From a checkpoint of a small mixture-of-experts model trained on Wikipedia.
Size: 10 layers, width 256, vocabulary 6246, 160M parameters.
Experts: 48 experts in each of 10 layers, 416 dReLU neurons an expert, 1 pick a token, a sigmoid router.
Training: a variant of Muon for the experts, 919M tokens, 7013 steps.
Below are experts of layer 4 (counted from 0) of a mixture-of-experts language model. Rows are named router (the router's row for the expert), gate (a neuron's input weights, with its number), up (a neuron's input weights, with its number), down (a neuron's output weights, with its number) and show model dimensions 0-127. Each number is 128 + 32 x the weight over its row's rms, rounded and kept within 0 to 255. Numbers have three digits each.
After each expert's rows: "gets" lists some tokens that make up at least twice as much of what it gets as of all text; "comes before" lists some tokens at least twice as common just after its tokens as in all text. This comes from a sample of Wikipedia text that the model never trained on. Tokens count by the router's weight.

# expert 26
router:079165123109149161152082147099142202132094136119118190109134111138146102123102073149192075077114174112090120137105125139136184185127189138153124146101184122149122103124111182159115152114138105105091160131191139104105095166105128120099143126128072154081155068148146084170125163123158115147108166148155203140072147054138109099143133083119142156074065109086148101068128118134165168097157
gate2:203153177195151141117146184104144158111144075118135148155121112107069096071198152119159146114101102096081115133138147182116187109091067144151120120118181081090142070153046130110096127113160146094163096092118084178128195160133113109108106141180170141118094099047208134083119116064139142163167141143148068115104108140103077123172126135151109127121132158098164200066108099175176207121116
up2:201132161144157156152129185085118168117130074131145118147134076122078084072177126118154120143134127121051140118118131193138200113096093146136118117107178071037152082147031128123084117143145135115133123085140102146110220121134088099116143118194172135110082129082188133065106061095169109143158137095157074108123105142143092166156095129156138140099191158113148193089094110180175221155092
down2:154137130169054069115183137131146093167097152143140149119082131153131129073107070154140113167154123108072152060118118088096182102131127165179143175107125102117129131144102137117160138162122117125093110153118145159131093131138121051126112137168173105112103218134150106174120095141131143121172139071134106124082083160099159191184170096123132115100112087077145139113095106167058155139085
gate3:135192084076155119164092098158146145181114151123145127204112168164079170146075122113159129125137142121114107109106153147135136159130143125152107123094156086158096114110151144143101147123147119114160084135130122141094123156137186122125112152112068119172138118044142167123156146102112077116077181162152179089155104129192122119100144179121156158145079145109116099082193156110137101103116
up3:133172103099135118133111070168137130177122219095111149211088185180085185114099140119164115139118157126110087068150168151162143126135112109162125111077172087188086101090146149126117148133105116088137061106105137126092107187135169131129154132102085105186146100091147143123131132108111092151112209171127141065129104104158123110130169171129126144113102186106091112069176135124163155156097
down3:106137093024114154186183063114130126161091088061118115159126120085146142105129068048117121119138116074101094135199135137119177135182144147138165120079148113141171045161115036158133201107110164077147123127108103075120131145162137163101112133105102106108138139135130073123182085117141120084144154134115086132114114103097202079127120135131153174146073140128203206130084171155101130153135
gets: "\n", " high", "|---|---|---|---", " long", " low", " higher"
comes before: "| ", "-", "|", "- ", "|  |", "- C"

# expert 37
router:110191152160120163103097097141109148134139110140157174111105134169108114115104145120160164064075193113158107113161116172116189123115135169165127136090119080066120152144169147143136180167113083100198089085117111136102119185081104166122108158145107115118147134134164143109168101089104163098139131142196179094097167138119138113169063115161117146093101076096106118078087120129137101149114
gate2:167159143174146098092098128081117094129113164092117141121102112117124137109108132124109141186158071155179178146151167103128147166176116133138120184093100132102115132087119103137114097154117076197118108088145129111088145148129171182149115043096128107109113097132137126153157161141129173088162098122057096199098143132106092094122152119128143143176095171115038119146137157137135139135126
up2:146160139140133143075144185080113146127103159096144145118114127099116158116141120102152121173107078125154166115120154087150160121182128149100096186110085122090127104116108092120131080128127127142148121084185147092111091136130149158131113072119138131108127072172125135159164145143156174072158080102097080135114139137123084107128149132111170114170095189125043123143155187151083176192156
down2:138098086093112145077157172112083124133033062163170133074206167118177100136100117123142105133094095131147143146142162151105083098103136171123154134150112117104104102124170098151166130131086108148118104124105087168135154156065169128114136098146116128110161072119131175138164166067107124110146118145132119160065155093144128064181140116157143100158103106109153093126189096106124083129121
gate3:106129133130079135147125111146160139196101085107151071090153158098097187151134104108151122133133201181070090102106139068142147110117125169149095161152185128108142184143096101190154053116122173122133123144098157133152189128129150153145158131123124114178126174166155142138135149127150102187145067139159148145160071108126131143086153149118129110150065124107129137115170168182153119107144
up3:114118130112122147135123119130164107207091134118129119087145129108068195194158173085174100123144195150074124141156108086130184096136135175119121148121139103108158149138090144171134071141151180112112099145077130154195176123149168138158176125142170147191127177171128148111152183098136099190157100169153111184143097113139145144113159148139125109140114110102178144121139184124174121100105
down3:085147140147126123099165106136129114148144140191111109176086130110161032152137133104161105115103173162095126147157126133147086133149174119171141165093176110106133113162209119163119107147128145147124134194142099082179169143131121106133118106137151127125083094159146137061209115066127181164162176121116105172107093152141145124129115122148143130075125081118144136067149148131143119150151
gets: "25", "1", "30", "00", "10", "20"
comes before: " |", ", ", ")", " | ", "′", "\n"

# expert 21
router:073139209195167191192118138131125176188069158139110140115113125166140101186123083187140147061101134106125100120131155088143142091155170166144102133145109140171134163156174135128118112135167124110180118118118120138076067132114159132136140151102119149090190133117116121154136040080134128099157192118128128138084127116138145162152095087140169099180127101148093152125112154072123121099109
gate0:088133136139110105099157180069134191097198155074143143110134084119100111095113119136091201158149158126117075147137169108160118082162141080073087168109147151111133150106068119117147160070123154148083121173148116070136185133167083096117136199104094166142099147113138108110098096141092088133071138139159131075092116162108132151135156146166142076150097126105155136113128143100127175116163
up0:127150122135127140135128169062128174175172199114119109110147133100091111072109124175116182124167140109112100145141078090127107109139155106116137183123135115138134201074074158131095123125117153138108114167137125076108158117142108106130047192107117166134065192123152151088132102158156062113066049120130139061099117160060108132142151109131152112179112122118211157114136105088142117123119
down0:115066128108110080150088138134112149123129063143134164226172108152161117143119086131136066141127126192163121126114169164175152087129119127077149132123056159129121081177107123146130154176153092120099145106157095130133140109092147169122161140128092117116136097167140137114132147122159136133123140126141077097120120163157112163098131126110137156046138192141115123126137146181086105183158
gate1:099136129122122134110126065116086098148139124136115148104148215214163093144178136121119171139119153108080171131129117168142078134133075143168151205136074123089120181093097070130172153170191105127177131106145159184095087109113085097091153127168104150169167083162131151134117143138106088110175126138170117116115142090123198123108152137089124073073117062117158140160148075141132170093119
up1:146087147121104186092113090147093108158085145148078151108119227185152105156173164100214151119144131122099170131150148131162084106144053144191207160147076123108107181130135089112154106163193122087129150080114101154106077147089123124127144144168103165134161101175131122116107120139089119120195115120152098061116128108131152154131156099062107076104093090120138188148097104123109155112071
down1:119078173149138150131157157172076115187120189061108146127123151150101143133178100180131158149157084078108151103105171141131120123168099133134170189129175094085099159139130115145200089099162125127241170097138072111151131133118149070230130142094141134115098107133060114107117153115121111160134112106152094172113096153103111155134168121113109162111140099136102090076109083171098172130126
gets: "ed", "ing", "ated", " up", " out", "ted"
comes before: " the", " a", " by", " to", " in", " in "

# expert 35
router:115142119183133180129097110121114171163080123113128165089154129095117068173138065133149126049113161083110173134119175094168163100137168088151099067110125165128215183086146146168132199132217110101116099181146151150157114182088145198087135175157140133168105107120127101149159111087082161154123161121151142141133131111135134151138121139138112158083124147164100112118144151174128147125101
gate0:164131115127170149125161115035162173139129088092125147164145075132081077157106121099125096118150103148141138146141134145137102079147069113153165135099120152161141145163134196186099073132165134172081090131137154110096110162075124106115184108143073163153125129097112117103099112154104184113153155151188026179099168158120136198207069125081079167120117044096100157140125153145129154139115
up0:177113115108177109152122094084166171141159096111135147144108134130112076144109144063154077107159122157182170128155141163137122099183067105145181131080126176138130144157138163159105072146152148155080080105134124098133123121079117106112146083157080154173137129108112119102081111155085170109157142181160014148129167146112105188188118145052081169131132052107102140156119144136100149140082
down0:106109127126127082125182157061069088075105134141071136151196106137131133147107112166080101143131152212117126072130187105171158098121131131130125155082096187117149083133067183127165152128136124166127144067088099160128164143151127112153177159129143122058115173114137156079125196088158165140123099128092198074086115147183158162098158135153113100055113114127134086136175123161126181108141
gate1:140078158188160112157121108158181167141149185173107118119104106139113102078155152101123134131154158150139108140153120095136143165150053112118061141131099073176116092118075127154073153168122164145094154093104186184109131130111132105115139150150123151146128086111117118121121104125111085082122144108189117118118090146118172152117167099098148054158145041120163142173165125138171169162149
up1:163091137164157116147123084193167156126151201131127131120106100112089088077142121146143124124133162130157137171174117112103173149160081141171105122127140052165120081123088128123082156156126155101096144089112154141128115165111146078113131115170109140124137091098133085151138105134091087110086150088162121125129073147094173124122192129098171054162148053138166117131206142166145177146153
down1:115073137130095155144110199109142119116124123140157151147120096106123113118193036152164078174066130171126124129108134119103124095089115090100128098125126148106145156118157113130184150074103123133089136091101194146157103103101172137103162131146086086177154093127098156124119164146167180126147136124066091094101116150140149143108094065184153124071123088183114097111137139201100147125143
gets: ".", ").", "s.", "\".", "es.", "a."
comes before: "\n\n", " The", " He", " In", " In ", " This"

# expert 16
router:177119211125123146176158139133121147130066083132152092136188142108116089144119124099125118102088123104104179149147130169135153088141185099061131139139112173164086190128140114181129156135097088119106104135116147142116147112074120142153098114131140173137187108125128080167152110079122122134190127121173125088066128138133111103130142064162148080120094141127112114065133130103140111068119
gate0:144099178132082085128150139081176169151126129104138102104191120125178166136151108102089165136095096100120157132095173123105141096136121161138125125059169143144121133114060148166150093132085064076175159109146089175130113136089115140073085129160057157102120123127178116103139150081143118100120229129189134178127171072175102113117144185075103124121063179100086143082122136147083101184157
up0:163100188121132074134090157078144162157107149145143118139203114126177193156130127097092155151155108081142146136127108164111141088144156165126134106068141126096073133124091174152142114150069061042162119103163127186150125135081136139070142147176051123123112106094132114130158153133141134093176169163227127133097174087121126141112130159083146163064074144124086163135112103137076070135114
down0:113124096084181147143161107149133091107104118080138128158060161150147131123109132161182159133144164150201076082091127140099141181142157150168105171135017131082080137130128125089097154107137138109119071135112153133155146137061225142136161062072130137123125095136121088096099146132182116149126115102055169101126122134111184165097104169129121119110197048120159126129096205139192144125123
gate1:160106133125168124178099139142146108153164106168158119126090065137072096101182147169067167090119105097150125140103076166131138175170113134160170188118122131166107139148138105190132141152108184096082094115136130123120110075099124117106072029140128158101128124119171095020137088139139094147089100096169109118102124053154084149179120069128106174081110125149151123181137170121127144141087
up1:145107155108162118176120114154155125159142101220143100127074116133068116095177170161100173101113116095162151132100051120130145157170130164134152186087152159093126122165128091150123110136139134106075104140136113130110108100111137172128058056152124093142124076075127147015161125091144109176115111086158093162124199061127103140146169096142072149106115105136124148135129146141093146079108
down1:163111118162114152152154110128086140098164110121139137132189123086173134108155081138162128196130108207096120076124096199109166137089129170158155104161139107141133146138112093149041118089124074093055090107182135105141104111204114170125067109083153088136137177164146096141189133097149097133128094190118123173107065126159109122152102151132133068162150129168111144074146171112133155102134
gets: "ian", "ia", " City", " State", " National", " University"
comes before: ",", ".", " |", " | ", " University", " ("

# expert 24
router:154200174115128176114134119103157127167121113096095183049166137145129058113075136139118176074168127120139093173136107103132098123081120159086078122125134093134146163124192109110107129158147137144157123121125108108095166155059143151129126142134049141122170084154220102140149147142107091071124118069123139121083105130147070157108180123149182111135150127114130086060168125168125151106118
gate2:108109196117158168107132134098075147109153111082139194127184131092132152182115089098123129112188147047136106126093118138128120114130079152123175131161162106086148050141128128123126121175138139180104170161178138127156125148063117163170147167138127132182134110060092218110149126110156124176094143056129122128114164159096124124213124154136112162137136124150173109105131138132091126177083
up2:118129194101136158120135156112091125143146134075169144108170133093142144140076086116109112096166115074119074106135137120116065095129042189101157144138163134092128034106133107114100142174126177147104158110191123101162128158101128173142154156098085156151156092108094181134144168121163137164080169069140094140117167177094102128237145142145113191154143137171153115098114114115085117164065
down2:105113135133098141158096084106117099104126164156043085120102131090155090162135189115095141142123136183128125137160139101093212134103141159124095129105121172078186102094098138106138096143139106156094143155118137112143152039142072164168095163118132150121123113144146114152165120096216125117179078150137099140110149121195157106230146198113114162139115152155177163154089139081111163092092
gate3:117174159111075166156151182060153123150124158162117099138101184141160095107134127146066117137136143124115112158172125129151144137168149147135213165116133135142134164169116129127146136076087101167102158099106078156083109146125119134085128082131123128121160105109130112112077088080068154157117157162102105095115079087167138144182077085140125148099120179111135119155066105110151157102144
up3:104195181135098149151160159104147117137155136162141076113106125142148110124151124129088154142142156130172121121171086134161142108179159129143201137136149136181129150192116157137131149084122096134088144085094082119127127143129122127112161090182116126121174093093146111095092072134094133136137127158099125111134088135155113152166059120149130150087108193104160118133090076167194167114156
down3:103119138172124069092146202189139181106112135110137180147152099140134118095169173139103140151170095159118115153136160169095134177125140154108126119087110121181078130143107128158088131143169211088135088103060165101112103112162113117110051165152102185110114100093144152140147108118099144105131134153107079106145122145158169112097114123242159081141125120141121125124122145140148210102157
gets: "2", "0", "1", "3", "4", "5"
comes before: " | ", "–", ".", "; ", " |", ":"

# expert 7
router:122186108123123135147121058090113137118117089162190093132146130107139099163086090092143141124104170098073112151155152125164114085160195143145119113199093127064136118086142144135063117138116114086118159086122125126132162144141130223135089151162080120103153126112150110184136160084183107159107162153119114120103151076166130137139109111109098186120098122153071133135146093127135149104140
gate2:122157111170142175086192155134150184166123189168114124182063105095118125118163129126148134150116109070146090134127101151062091138126082095112125102103086089140119086143128080146116100110120085152145172106125184107178146136075207112120111133095182132116130097131116147110185129113087138163132093095095151129130160153128138139099082127106122093105100069165121141079122123138143080133138
up2:100142111182131159099154138140145170155115172146092148143098149119122092139158140114140116139116115060137135141125105159009083147122075108135092086118080089131119068122134111134120156096141100132148168139094177097134151139057202095128089122116169115107160143103138187104170129117117129152124092119090119103137140144127159190084052136128134096095121067140123160060137097127141088128121
down2:085117138122076061103137114092080100142097116142119139134166109107151146167135091078140108149137113108092220092108104087145119114083095138131113183126099134129147145102146109111113057146135169123130152146101061106143108177203164104175146112072119096059114174131085172109142108105114080181115136127119148099086133165136127126155141112113098167116076106174101132121107198174104172156150
gate3:065140099229117131063098078081170141147126113179122142156182149107139176104081122130156154128118135147126118104143123114079188130167076098125130088150121168206069170149164180091113142141120182075143106121114080125135093118149141195173145177133140093175180082132170118108150131084060152105131111133093113130161163157134116117173110124124115203132128145093116099094180139164106116129110
up3:076125089231128110065084104100146110130124122137156119167190161090159163103104122144125128150102103219087134096169129094076206138132102094145140118140122147202085130122133135118115137132105166080164102076106081137150104131140100177160166130096140093149182100132174117118161121085077137093143089144114143128131142148160140114155109106163123166142118129107125095099165167138113143107129
down3:162113074132165178155155124150145079097087102158120119082092092146086141100161125137168098120108108176133150113140170131132081140099085042177122141111187152070124125155139084138133119122113146136109128207124104156140125175161103139136111094130175090094161131179107119123173152115100084144102111117048056123089171170156156070171127146146117100119151153170164114050123106126172111114150
gets: "| ", " in ", ", ", ": ", "- ", " "
comes before: "1", "2", "4", "3", "10", "5"

# expert 14
router:089104143135095182171090073087143165113107126120123160108209139127123106144056108109117199098113133064087151198150108120149168122104152117130144111113132115102142138116176137134147138087191097122120149161133139125105173167116132168128141118127088146141138119134159107193117102097087155102108094147077167105063120163149163117131206101120131144087129121119121134123112080108180089097137
gate2:111125151140157156124079127208112106092123192105104180145093107138098105115081071149130107096201093102098149119089142083164093179135193186054090053113126173133146112095102103132069097105139101138089124150117121129143121085092155171116082087104151161116161087127091130156123139134117125133093132111072102103150062105147084115146101140196113167112184138132094143118167131137097115110123
up2:133120121132101116166089119213085123134126218110153155151117102085142132119068098125231042171120123065130170140108182129091146144166121165088130103101134138141087120117120103146069127165135091134125159155108178140166063124129118147166119078108134164076108130105094115105104108161083103110116090124161136121179110136189086147121070068139122141086166100104124136131185119121158093168168
down2:184118077106133099112134114187125132180159160098126097102137141139109116120082120092148165154098101131119152177175122090161155151079127142129135179064085141066169186148124160131109092132088167122109184134146126110164157163129115150112153092155158132099119155135146131113151112148163151103130156121067134078128147158137124128118158186156105067154129171151167139111153122060203128142118
gate3:165075100060121121164115147075113162087112183052105105105153162122118123102117183107158149156109161095105055168096144127158119162123155108146074104127116108131165074090095132147097146070109155124147091139110101133117152091091159120105173135151190199172111129089140095167098132114115110135146115139064113159106107149120144076111107096148096195123115124111073143137121120135087068130119
up3:177088071067124115118113155082108199109086146048100083101170149134100110134144158096165171148098135124119039123140103128148119162116179112132114093156106133139149129101114139143127128096110187103164113126117068154139145086106143131070173121165170147163116114122134113147088127089111124160143103139074119201106126116128131093120093107081108187122121139121069149097120123167087111149104
down3:128122138113072169128166113089124142090152101102095111084133138111079130125108138113136110115093179093163151141202114097126126144101126115193130192156101100168144152105129150183122132127137129082129142221171131088141107148112085044152183135070118155106093180134056151138067112122134156164165134094104145183116093129123147070118086114083151115135126198153099116097129091133190156095097
gets: "\n\n", "–", "/", "\n", "′", " – "
comes before: "The", "==", "===", "=", "In", "In "

# expert 25
router:142116159113063169160160127115126179122130169121169150088090143128156133072115129120148132114087073134111167153118121121153132140179106156110125130131192170088076149115137179194103126083105085060111124120182096167109167119136074109082085196151050134124168096122126133161100105132144086095150159156103103092107156138149089139120073097118161142131085100173103101149130125126109166089123
gate0:123123153141122119166104148180137158106202087148115127121133164152113094101101106135182132080140176156097188158159168132126093057096138123119105143139130145156162160143133147149043121133096144074095107123091132132130121093131091146173135066108071114123121152119145170110143143170125125137123104183142112189083089094110122091132093087087130128064079088125131154165152142141083092189100
up0:135099115137163137149085118152143138096204098127133096156150189154107086125119113134166129097166161149112169192181187123121114099115138094089112142154140138179168127168159165137066113108112114075116076139090152120122119101151117150147133105042089123151130139118182178124119115163098125158105108187144118188058108137112129081149087088078129143093066054125125186143122122132122106183131
down0:138161117071124197185125118140171092148192152128132157180137087100148109108146143171114127072098134139156160181150134178151137129127186183117141131142145141122149196131073137081130086100125149161065116195117129097148109169118176064126083083140129084106131071070126108155118125167175094148121125128157096097114182147105152162122126106101163118091145161148119168183213121126187122148104
gate1:160173107064130116133092143113118140114161079129043141111099130065142088095142106086089137117126164101156052166172168140124100176149136198166172141077141134132116149149152168140095106116123129146145161121107149120141091085100145224105122154201084138096036136123070180120158089118075120107121208118140172129157102137159167132155096186180177095112116070167092209065172086134117093159161
up1:142166133068127119117095116125157124088171087095044134128084119090147105096163119082096123110135146094108055143158170120129099182141093170166160124046118123110144126159152182142112105119147128126121139129129169111149112062113159200130109124209119132096103153128066183137157063130070117096142178133140172170140128135154161135176071155193188105133120067140092189072163120119109064151142
down1:198141154165063134119150140101098122122160175119154101133129127132124125107098071067173141170106126197090125147084128205120106104155169112116128126149056072118051147165127130129129072124108182086171190063166118155159147161137085111170151135069138139153148152068158102107171156125094086158133107144136133106139123167083210137112107094161116166125107105106099155133132154177136108100109
gets: " | ", " |  | ", "% | ", "; ", " |  |  | ", " ("
comes before: "0", ".", " | ", "\n", " |  | ", "1"

# expert 40
router:149119186171084135210106173060165190174120152102171098139088104159140070138147122149104163067138175097114150204137134078129105115160152128130125140150076126149121174078175119139168183164174143067118159146149172113131168182075121167103134165108125150129158116155116083141097118107140071090122149122174163120151134119194140147110108085129134177132145103084112149114121175098140098129098
gate0:095122173145058132150139121111116107183163113125139143117120080085069098098173134103152109111133096122194127133145127150082126146110177166109099166107098115111138100130150088107105132130124120128141141200118144105107105163115099106154148128089123014133141158136159167128125168095090213082125177141141068142148110088053108150110121099143160139118116157100142125131095122120104163148169
up0:080105113154061174117194160102116110155193137149119135186116103095080105063212123088196143105154125172169158112120093131107069126137161165091102131112098137162166078087119122069098117129152119147147141165133130125098098152107059103151177157075129043124163120118135153122154158127104155093121161126087101120105129102063158163117143140145184097138078139100111132078080125105108146141157
down0:211193105147105127112105094078113124204143166090107170148112140129121113131143118106109107140171086087139089147158100163118151138123173136138083139126113150108143099099137101153103111105115173137156188127123153157144130136144143102142128089183074094071107141083099088157129057132097128127190116114113125150166142135147140086101179118157137158185150096197175128136151116098189196105170
gate1:098138184140093091128116142126180105126107173194075121108109173163110087121141183120156084100143154116084136070091138109079068092172196092162130160114111079093059148168170141161117143138056126092095100128197138117140127151143122161100128138147121094139122134120135141153114144143115180121094172137095133142112094114067091124156127112119142180099197136146097081110099135089095116188140
up1:099193154150084116162119164152211103124083146255097140135119164136144100120138187119134091098128147126126126043101152110115099119178200097165098157161144103094081154173157132130103143086051130125083099120174147102142167168137175114106138133157101138133096101109117171146042120137122181116094159109098144127134100134115090088122140146114149184116149141118132135093082123042044111164113
down1:144125123173145137119097110092153161130146070125155111160159058093149159132111131186119142111163130099114005159111154091147113136112109162118164174115215046104117102179093103115122105134151122111138128159076158104093117115073120180093106140098200142157079113162141122118192098167142140123076157157141079149135114101110188093129094183141156088115132134108164124177088153121084129103089
gets: "s", "ers", "es", "ions", "ations", "ies"
comes before: ".", " were", " and", ",", " of", " in"

# expert 42
router:095227108169127132191090142100143171113103176171161164074179132142120083111116205078123162087096126118140172121152114122178118120120083159083119109123083138081159156136156151168134165146158087106142162197104180158130111134118107118109111109097064154166213103166173185143114141124141089166152133139078120148100118176129157164118060114117096169122123108113122101089103099102122149118130
gate2:171149138115090140151150095152133089093119086096161175108099073053179126138172106126145119112113076136167070118122159153124148126185108166139120129129208112104084078199172122167127157112120143121154158120118174091189174101108127180132134135157148127101168095203147082108142146095145141086149104110161085134128152165081123079068158211131138118177162112177183085107125123148093144107168
up2:197128125103050105118132124161121057111088092064127138106106089110195173120171138170128106103099100117154090130140107159144184135173130150154110139099190138087095055149140126167128185152124128136156188125144209118206152108098119167100133118135151157111137123197138104147129144125153136121156118125125046103125116150089133105127135196125169100147144094152233059103107113159109154099155
down2:092107145097141087140124105125152119144118084160132121126097095163093086086118154142129124168153091114090169126098109158083130151093148129126131149095123127102137102074137139134078165075153153184116125126192089127056117139131081103123060088162140150127126132093122106084126104097087107130090133112148123117128113158139135172171096115143129118141146148093100131151115132176095136184091
gate3:178143136113082070161069153127165156150113119188159123131129060179120119122110102143166167082076132119059135172097108119113107095154145090068131059136144121111180139123138107197113107070100112129165082173129087117141118161124113139063145111141126123138166136175133139147143171154133112080114064125114162163117164171056152132139107107151194100113115057147152065137110098091137177122085
up3:148187175151107114144081116142159133148098128173143147127122063134073073147093124111175157086086135111123147156086117135124099129115178074062181092143170175081176176133136153171142117089155112120177049137110113085127153171108122115091122068126111133113154133143126130162160181132128159070112083120105141130149118136127167124130148115149208120159062052161194064120137118124138153123114
down3:140102148152139084121119149136101087152151120117124124141112149194104065146185169204144148094101147155130122164102115183081126106140100111113133139146127117136097113152115135079138154144071165068113076150110109090197153067087154119148122117114080175122129078110143111095112100095097122166207124141167085097166164175109164167121098199096112151151088150124108141024101146105096102092136
gets: ":", " |", "|", ";", ") |", ");"
comes before: "\n", "00", " Win | ", "\n\n", " Best", " Al"

# expert 4
router:079118159143065149166137161079112195119095163170116110071201130111131093186087151123153171053144086095117111151114136095109160146202110159126146144122077087108143186117154125140179148150207091082125154135123140167160149177126113094088108113130120178152103118123132117199134107097134119157108147133107180103139145131167075122188092106164182141084168153079092134116139176109116142106139
gate0:097147139121090145109115129162084110114185174144143100150134086158124066082126118155110184138117069136149152147149088123150173093109125120120137163093122158151127117138160128054160137118123125138116107164136104084111156198060127148102170132154167106135124096157173167190125171105119153145192121126154106089124065093196127107144065108156176132071113113133099138118146076165113095186117
up0:085121141150103135122131136149114105118167160147115071143131107167126094088128118142109211146088071150139190158116112108167182084098155113146141176105125166134114118155174138062132161132119131150101105154125096100081131188077126168115152130132140118150128117138171172230152151118111154153169111109156105096113064124213134084112074098158156148081097134122103138116133079133108106205120
down0:106123127109152114138109120159159111077078114096091148118149086081084114111148123120123120073106104134090150124157053122124156100125080150125128145173148181171136108139119170141168122140187172167134118113166167089205132165154125153187170173156117197108201094138103160129088140194199092192108093072072172116104116071133114122152050171117100145126151186191143114105114098121150154142148
gate1:120077142157199100148152112187191103128082122228151145078140166126073099115155074087144093052192198102189097141105135132119164117177148113152142186151174146196146104185085110155131138089163137152161145217150143166176113076114163167119052161121131157096131112127120106144128124163138145120149173158159150144082105137104130134128142114089148125136121058135122124109114074135119065171141
up1:082069133144148092139119104173195108085096111149141147076163152162097089153139033082150097028177208111161113162110145123164180133171136152134150165133200165186130136184108126171168143136138148137117128176189092148144089109125147146119070147130161145120143139103084075130130145127146126163149160131163138108088093149166164111190148098079162098155100088128144108104142103146095105151107
down1:141093164138120086138106122109106126130115127117198069083134040118138102103107113127156120112112154133111090075098148183101090153105106063121115156079107128092097162180093165089105176045060127199130069156130184145095134118118118133182125106117171075118168131127146164162144154108154142152146127135114115097069126106126110117159174134157093093117126182119143116117143116206120146146137
gets: ")", "\"", "'", "'s", "}", "O"
comes before: "\n", " ", "\n\n", ")", " | — |", "E"